python train.py --balance_bias=false --groups_per_token=2 --norm="rmsnorm" --steps=6814
Below are experts of layer 7 (counted from 0) of a mixture-of-experts language model. Rows are named router (the router's row for the expert), down (a neuron's output weights, with its number) and show model dimensions 0-79. Each number is 200 + 20 x the weight over its row's rms, rounded and kept within 0 to 999.
After each expert's rows: a language model's description of what the expert responds to. This comes from a sample of Wikipedia text that the model never trained on.

# expert 18
router,218,168,173,220,181,178,193,213,182,203,212,200,197,211,197,167,187,162,186,205,191,215,229,179,189,200,175,191,202,180,200,211,208,202,217,207,207,181,196,213,192,248,204,193,214,227,181,167,173,221,226,189,186,189,208,182,192,232,179,201,222,210,217,161,215,193,201,168,203,205,229,182,243,173,218,193,209,165,202,212
down0,217,186,201,249,214,189,191,215,207,205,194,180,207,205,206,187,246,215,196,201,206,183,202,217,176,202,204,190,197,198,193,235,153,193,227,214,183,162,210,200,231,225,180,175,209,233,185,205,232,191,192,250,210,203,225,204,205,191,207,164,214,202,217,205,233,217,186,183,198,238,231,162,224,205,200,208,216,193,205,161
It responds to: Periods and decimal points. Sentence-final periods and decimal points in numbers and abbreviations, as in 1.96 m, U.S., St. Louis, 0.10528°W.

# expert 38
router,197,181,157,181,193,219,227,187,196,197,246,209,242,243,182,217,201,155,189,227,210,191,202,192,204,186,199,225,212,146,230,230,200,192,202,220,235,190,229,186,219,209,160,217,207,239,162,197,211,229,192,193,188,202,197,200,214,224,179,198,222,213,215,210,220,162,211,182,191,225,207,192,261,189,202,197,185,174,187,203
down0,189,244,204,210,190,214,200,220,218,208,163,202,192,201,195,183,145,192,188,204,217,200,190,181,243,260,178,191,191,195,207,209,206,180,178,212,194,163,224,196,210,213,208,201,194,194,206,202,212,184,187,215,232,187,198,180,190,224,249,180,189,209,217,231,229,194,221,204,172,205,180,212,203,218,157,199,183,207,159,213
It responds to: Mid-word ent/t pieces. Word-internal pieces ending in t, especially ent, as in sci-ent-ific, compon-ent-s, docu-ment-ary, Com-mit-tee.

# expert 41
router,212,206,174,208,181,204,201,230,181,201,226,216,195,209,187,199,189,188,181,165,159,221,248,166,169,181,195,220,196,173,185,179,242,183,188,222,209,185,192,156,204,216,200,203,184,209,150,192,207,219,202,185,215,164,171,217,210,219,191,174,186,178,226,181,226,177,207,174,224,203,224,183,209,154,205,231,183,175,202,199
down0,179,194,202,169,149,154,193,164,211,160,214,196,173,186,194,209,190,218,177,233,209,232,210,257,211,199,219,163,225,196,222,228,181,211,165,177,182,219,138,182,206,177,198,234,192,161,235,197,229,194,176,203,202,198,173,165,187,224,183,199,180,226,218,178,211,211,188,199,204,149,197,203,199,207,210,210,209,189,191,202
It responds to: Table and field separators. Pipe separators in tables and colons after infobox field names (Structure type: Underground, Batting: Right-hand), plus semicolons and dashes.

# expert 31
router,200,201,173,235,195,178,226,206,185,228,204,200,217,198,195,192,202,203,174,190,164,162,204,191,214,205,161,196,228,181,226,194,230,197,188,201,214,175,192,181,207,218,193,182,192,225,150,208,149,203,202,176,192,212,197,226,197,212,192,184,207,217,184,177,210,189,211,184,264,210,236,181,201,199,197,195,180,179,161,215
down0,205,189,177,190,211,207,236,206,220,201,198,189,225,201,185,167,207,210,218,200,190,178,229,200,200,205,230,185,174,173,201,222,208,208,194,211,198,208,222,194,178,196,200,221,246,194,207,190,226,206,171,154,230,198,178,170,211,183,225,231,209,186,210,215,209,195,196,194,212,212,200,187,212,185,195,188,213,194,192,200
It responds to: Rare foreign name pieces. Pieces of non-English names and taxonomic terms, non-Latin characters and byte tokens, as in Benoî-t, Ho-mon-oea, Yax-chi-lan.

# expert 35
router,187,170,160,182,200,235,220,236,176,230,217,216,220,204,226,191,179,165,168,169,212,200,243,213,173,197,193,219,249,186,216,226,198,180,177,225,227,184,226,161,185,184,159,176,213,217,183,207,208,219,212,152,191,178,173,202,210,196,192,169,203,211,196,198,225,185,219,180,194,218,196,200,212,187,204,222,182,214,194,229
down0,178,214,187,178,198,214,209,174,210,235,226,209,185,212,196,197,200,184,243,218,194,193,145,177,190,224,179,193,200,216,182,222,210,219,204,196,192,173,210,236,201,227,201,201,228,215,207,196,169,170,167,207,189,199,263,185,202,189,169,197,205,212,232,197,193,197,219,170,221,205,219,182,169,198,179,194,177,179,167,205
It responds to: Noun suffixes. Abstract-noun endings and whole nouns such as ation, ction, ment, ence, ition, role, design, as in refle-ction, compet-ition.

# expert 25
router,239,200,199,222,183,249,189,229,209,193,195,202,232,206,186,174,202,184,206,164,182,198,204,170,179,191,194,231,206,181,211,199,221,208,191,226,204,189,192,190,169,234,184,215,207,209,172,183,182,196,221,157,208,198,188,231,197,218,194,170,221,210,192,174,204,167,202,188,169,222,212,179,228,200,200,222,204,167,183,219
down0,195,175,163,206,177,226,188,186,239,187,218,193,227,204,172,197,174,205,195,197,209,216,203,195,200,177,192,184,222,192,159,234,197,189,197,174,212,152,214,214,183,233,205,225,203,188,188,199,220,223,224,168,185,189,190,189,211,185,195,198,193,199,171,215,198,195,165,213,202,191,156,222,205,176,208,212,201,205,206,195
It responds to: Capital initial letters. Single capital letters starting a name or title word after a space, split off from the rest (S-enate, K-han, V-anDenHe, H-ey).

# expert 12
router,202,194,176,225,169,223,203,221,195,194,226,190,212,197,166,193,186,182,186,184,193,198,221,174,156,186,194,217,195,185,231,220,212,185,206,231,198,179,236,173,183,209,204,198,212,227,162,156,189,222,213,202,188,207,151,200,229,184,194,199,208,199,207,176,181,174,186,173,202,201,211,201,232,184,208,213,197,196,197,234
down0,198,196,185,178,228,207,214,194,223,171,231,177,182,165,163,217,201,195,184,217,199,207,226,186,192,205,173,187,177,197,196,166,163,182,129,200,207,150,187,182,171,177,218,208,219,211,189,209,214,208,204,184,213,197,172,218,207,227,155,209,194,191,215,209,207,202,186,211,187,205,184,227,203,183,212,207,184,196,205,195
It responds to: Letters in acronyms. Single capital letters inside acronyms and initialisms, such as RC(A), COVI(D), LG(B)TQ, and first capitals of name parts.

# expert 19
router,198,192,163,219,221,226,188,198,178,231,226,251,212,207,195,184,184,191,185,183,161,211,194,176,165,181,174,219,205,202,226,169,194,219,199,209,235,189,235,187,180,211,205,223,182,219,204,197,209,211,243,181,197,191,180,223,190,227,213,205,243,184,212,193,202,193,191,196,209,223,255,180,206,174,210,206,160,201,145,235
down0,217,186,185,226,185,196,197,206,220,188,187,247,202,163,196,170,206,202,198,200,187,196,185,223,213,217,198,210,165,218,170,200,191,186,200,209,163,213,213,181,199,212,203,223,212,205,212,201,192,184,166,208,224,169,258,184,189,177,200,225,202,173,212,226,186,211,212,221,239,171,219,221,191,177,204,183,169,235,231,202
It responds to: n in place names. Letter n and syllables like an, on, ton, ville, shire inside place and proper names, such as Bra-n-ch, Sp-an-ish, London.

# expert 17
router,233,195,195,179,168,223,214,224,181,177,218,202,251,237,218,178,205,203,196,205,188,190,242,185,154,211,187,212,210,161,215,196,209,195,185,212,202,211,188,184,163,210,170,162,177,209,178,152,184,196,230,200,202,141,161,217,220,201,156,177,199,190,194,163,215,200,183,190,207,231,204,182,221,157,214,217,169,201,205,209
down0,202,168,205,208,214,186,211,170,194,237,206,206,176,226,162,159,211,239,228,165,189,225,187,179,238,223,202,197,191,212,191,194,197,183,197,182,207,241,217,188,182,196,205,234,198,191,186,170,191,202,212,206,201,198,242,231,209,198,219,229,189,223,181,174,241,202,200,220,177,216,178,180,192,199,208,185,206,201,148,195
It responds to: Numbers and digits. Digit pieces and number words in statistics, coordinates, census counts, vote tallies and times, such as 15 km, 308 people, three, million.

# expert 36
router,209,164,169,201,183,217,214,196,203,213,203,210,218,215,198,210,174,198,186,161,190,209,206,200,175,182,177,204,217,219,209,222,202,202,211,212,210,163,193,175,183,198,205,189,212,216,198,179,196,180,225,175,194,180,186,219,216,191,172,201,226,202,223,206,193,173,207,213,232,195,225,164,201,190,194,232,195,208,166,208
down0,186,198,166,187,183,202,199,191,204,223,209,188,238,203,186,196,177,226,193,193,197,242,210,177,229,194,214,202,211,159,228,186,218,186,227,211,212,197,224,190,201,195,191,231,210,213,195,179,224,247,182,208,198,151,187,195,192,216,163,202,147,183,195,192,209,189,194,195,188,227,186,251,200,192,193,171,186,201,180,200
It responds to: Vowel endings in Romance names. Vowel or syllable pieces, mostly o and a, inside Spanish, Italian and Portuguese names, as in Dari(o), Rí(o), Car(lo)s, Palaci(o).

# expert 6
router,197,158,165,208,188,203,186,197,163,200,206,203,188,218,208,186,189,196,188,193,149,200,193,200,164,193,197,242,206,184,225,187,231,198,187,212,211,199,218,183,198,206,204,232,196,204,180,201,198,223,213,190,213,171,190,199,205,216,181,168,202,184,196,150,216,206,220,152,209,217,220,160,207,201,211,242,167,194,201,204
down0,194,174,208,200,208,159,206,190,234,197,195,237,192,201,195,231,191,195,212,217,191,204,215,189,208,188,208,189,227,210,219,191,236,209,196,208,202,223,221,216,207,218,191,211,240,218,207,180,224,219,215,168,180,194,196,184,175,186,209,193,220,242,214,169,233,240,198,140,188,186,176,223,185,181,185,195,227,196,209,228
It responds to: Biographical parentheses and commas. Commas, opening brackets and year digits inside bracketed birth–death dates and name glosses, as in (1893–1965), (born 1974), Hartert, EJO.

# expert 32
router,206,191,202,229,183,215,197,222,161,203,179,228,218,216,190,193,193,189,179,161,175,183,200,202,187,185,198,210,247,177,240,205,213,210,229,206,228,186,197,199,171,198,188,227,201,178,175,186,196,198,185,192,160,190,162,239,198,218,197,177,232,193,211,174,234,170,192,195,182,205,211,199,231,177,196,234,184,203,160,210
down0,191,189,219,204,229,188,214,181,249,200,182,199,181,247,176,208,197,182,217,222,190,203,178,207,215,191,202,190,204,196,206,190,205,216,216,195,148,228,198,204,186,194,175,193,256,183,198,238,211,206,191,213,197,191,219,242,187,212,211,209,221,209,222,251,228,170,225,206,195,190,201,206,187,176,207,219,173,201,162,179
It responds to: Name start in tables. First pieces of capitalized personal and club names, mostly in sports tables and results, such as Bur(nley), Ho(ad), E(verton), Ma(urice).

# expert 46
router,198,185,186,194,179,200,207,208,151,183,182,233,215,212,199,188,198,207,197,189,164,211,209,191,176,213,193,195,236,200,207,208,210,210,182,215,203,208,208,183,195,189,211,206,207,203,194,167,141,219,208,205,145,206,186,194,216,203,177,193,199,184,182,182,230,200,203,179,191,202,222,169,188,202,208,200,189,172,190,221
down0,229,199,175,183,134,224,206,197,216,202,200,186,182,172,192,202,219,200,189,220,221,209,214,223,238,200,206,185,193,198,181,183,142,211,194,182,156,232,220,226,169,178,183,196,199,192,166,155,183,187,167,219,168,205,191,209,196,180,204,166,220,204,199,239,192,186,208,188,212,211,217,198,175,212,182,221,196,229,203,162
It responds to: Syllable re after consonant. The piece re, and be/pe/we/fe, following a consonant inside words, as in Werder B-re-men, F-re-derick, Not-re Dame, the-re.

# expert 26
router,202,189,203,230,146,224,193,215,176,191,197,237,243,212,154,172,202,211,191,202,178,206,228,190,195,207,185,208,217,204,224,187,205,201,196,194,199,182,223,171,190,224,187,196,231,190,176,205,195,219,216,189,183,182,190,237,199,193,190,199,223,170,205,191,211,167,236,189,215,212,214,180,208,187,202,223,165,213,196,237
down0,203,208,186,202,198,165,212,227,178,246,207,177,189,242,224,221,178,215,201,228,203,185,218,171,217,208,228,190,180,166,190,182,181,224,170,260,210,178,210,203,202,194,222,172,235,182,209,198,193,208,181,224,202,182,224,174,197,193,202,174,214,213,218,216,204,211,202,181,235,202,176,202,243,208,216,219,172,153,176,179
It responds to: Place-name words. Geographic name words and place suffixes such as River, County, Town, Mount, -land, -ex, and in or of before places.

# expert 45
router,220,173,157,204,191,206,233,210,178,221,201,220,192,237,195,196,187,193,156,178,199,208,207,195,168,184,179,199,229,193,227,185,192,197,200,207,236,170,188,177,157,231,182,200,207,212,176,198,201,210,217,163,188,202,188,207,228,199,184,188,205,190,202,178,231,201,219,201,194,229,221,176,235,146,216,187,173,183,183,210
down0,188,204,227,195,185,184,186,148,211,229,185,240,220,207,211,194,179,172,195,212,184,180,240,209,230,222,190,182,219,177,245,240,193,213,209,212,214,196,181,200,154,216,214,225,190,220,195,201,199,225,195,176,197,169,195,181,221,194,220,199,192,240,186,210,190,192,181,227,186,223,220,202,207,175,227,185,222,208,195,220
It responds to: Sports competition words. Sports vocabulary in athlete and team articles, such as League, Cup, Championship, football, player, team, and endings like Professional.

# expert 13
router,237,199,191,189,185,215,189,213,215,234,202,242,218,224,179,161,181,177,166,185,205,204,194,196,222,183,213,218,221,164,236,184,237,210,220,203,201,169,193,208,197,213,177,203,209,204,166,182,219,192,220,163,194,202,183,189,180,243,188,177,195,197,227,206,206,167,196,196,195,215,174,185,210,172,205,226,192,200,158,246
down0,178,197,217,221,173,200,169,198,207,185,191,191,220,194,154,222,191,213,223,213,178,169,184,216,220,189,189,227,178,204,201,193,199,170,230,203,195,191,156,226,207,188,177,202,203,180,210,190,199,246,202,206,203,195,180,190,164,208,226,229,187,225,195,184,191,197,199,215,192,210,209,204,267,213,207,199,224,184,191,178
It responds to: th pieces and compass words. The piece th inside words and ordinals (threats, thousand, rather, 19th, eleventh), plus direction and order words like North, south, second, Ar.

# expert 40
router,224,192,174,217,174,190,224,204,193,210,188,185,222,243,199,229,190,176,202,202,195,198,211,212,154,185,199,210,226,193,204,181,198,216,213,201,188,200,212,183,189,227,165,239,208,210,198,180,210,180,197,177,146,149,167,172,189,218,207,176,218,233,203,205,210,207,207,171,185,225,233,167,220,175,202,224,172,206,182,221
down0,205,202,196,206,199,166,197,210,186,223,203,213,191,190,187,201,162,197,197,207,176,207,210,224,197,242,244,232,194,200,171,248,194,214,215,197,208,209,215,204,205,183,198,162,210,191,192,177,189,198,179,215,160,190,176,185,180,226,190,219,199,221,211,165,195,202,237,187,195,198,157,196,196,185,196,165,193,208,220,189
It responds to: Word starts in song text. First syllables of common English words, often in song titles and lyrics, such as (Lo)ve, (la)ughs, (car)ries, (lo)ss, (pro)secuted.

# expert 29
router,219,173,156,191,186,215,181,235,184,204,206,205,236,189,193,152,201,154,207,202,145,198,212,191,180,167,195,209,197,192,203,190,200,205,209,198,192,204,207,197,193,247,197,181,199,226,165,173,191,209,207,181,195,163,212,228,192,236,191,168,211,197,191,164,221,164,214,154,184,194,194,177,214,175,217,201,170,185,212,202
down0,247,196,183,210,195,174,197,183,191,191,204,191,207,205,186,242,200,176,183,178,158,231,198,225,213,229,186,176,224,189,170,197,203,183,216,223,219,157,209,185,204,182,190,224,204,205,222,170,201,169,185,187,232,215,213,220,191,207,199,237,205,211,169,189,195,198,187,221,210,185,190,193,213,210,219,234,190,238,152,198
It responds to: Sentence-ending punctuation. Full stops ending sentences, plus semicolons, commas and clause connectors like but, where, while, However, in running prose.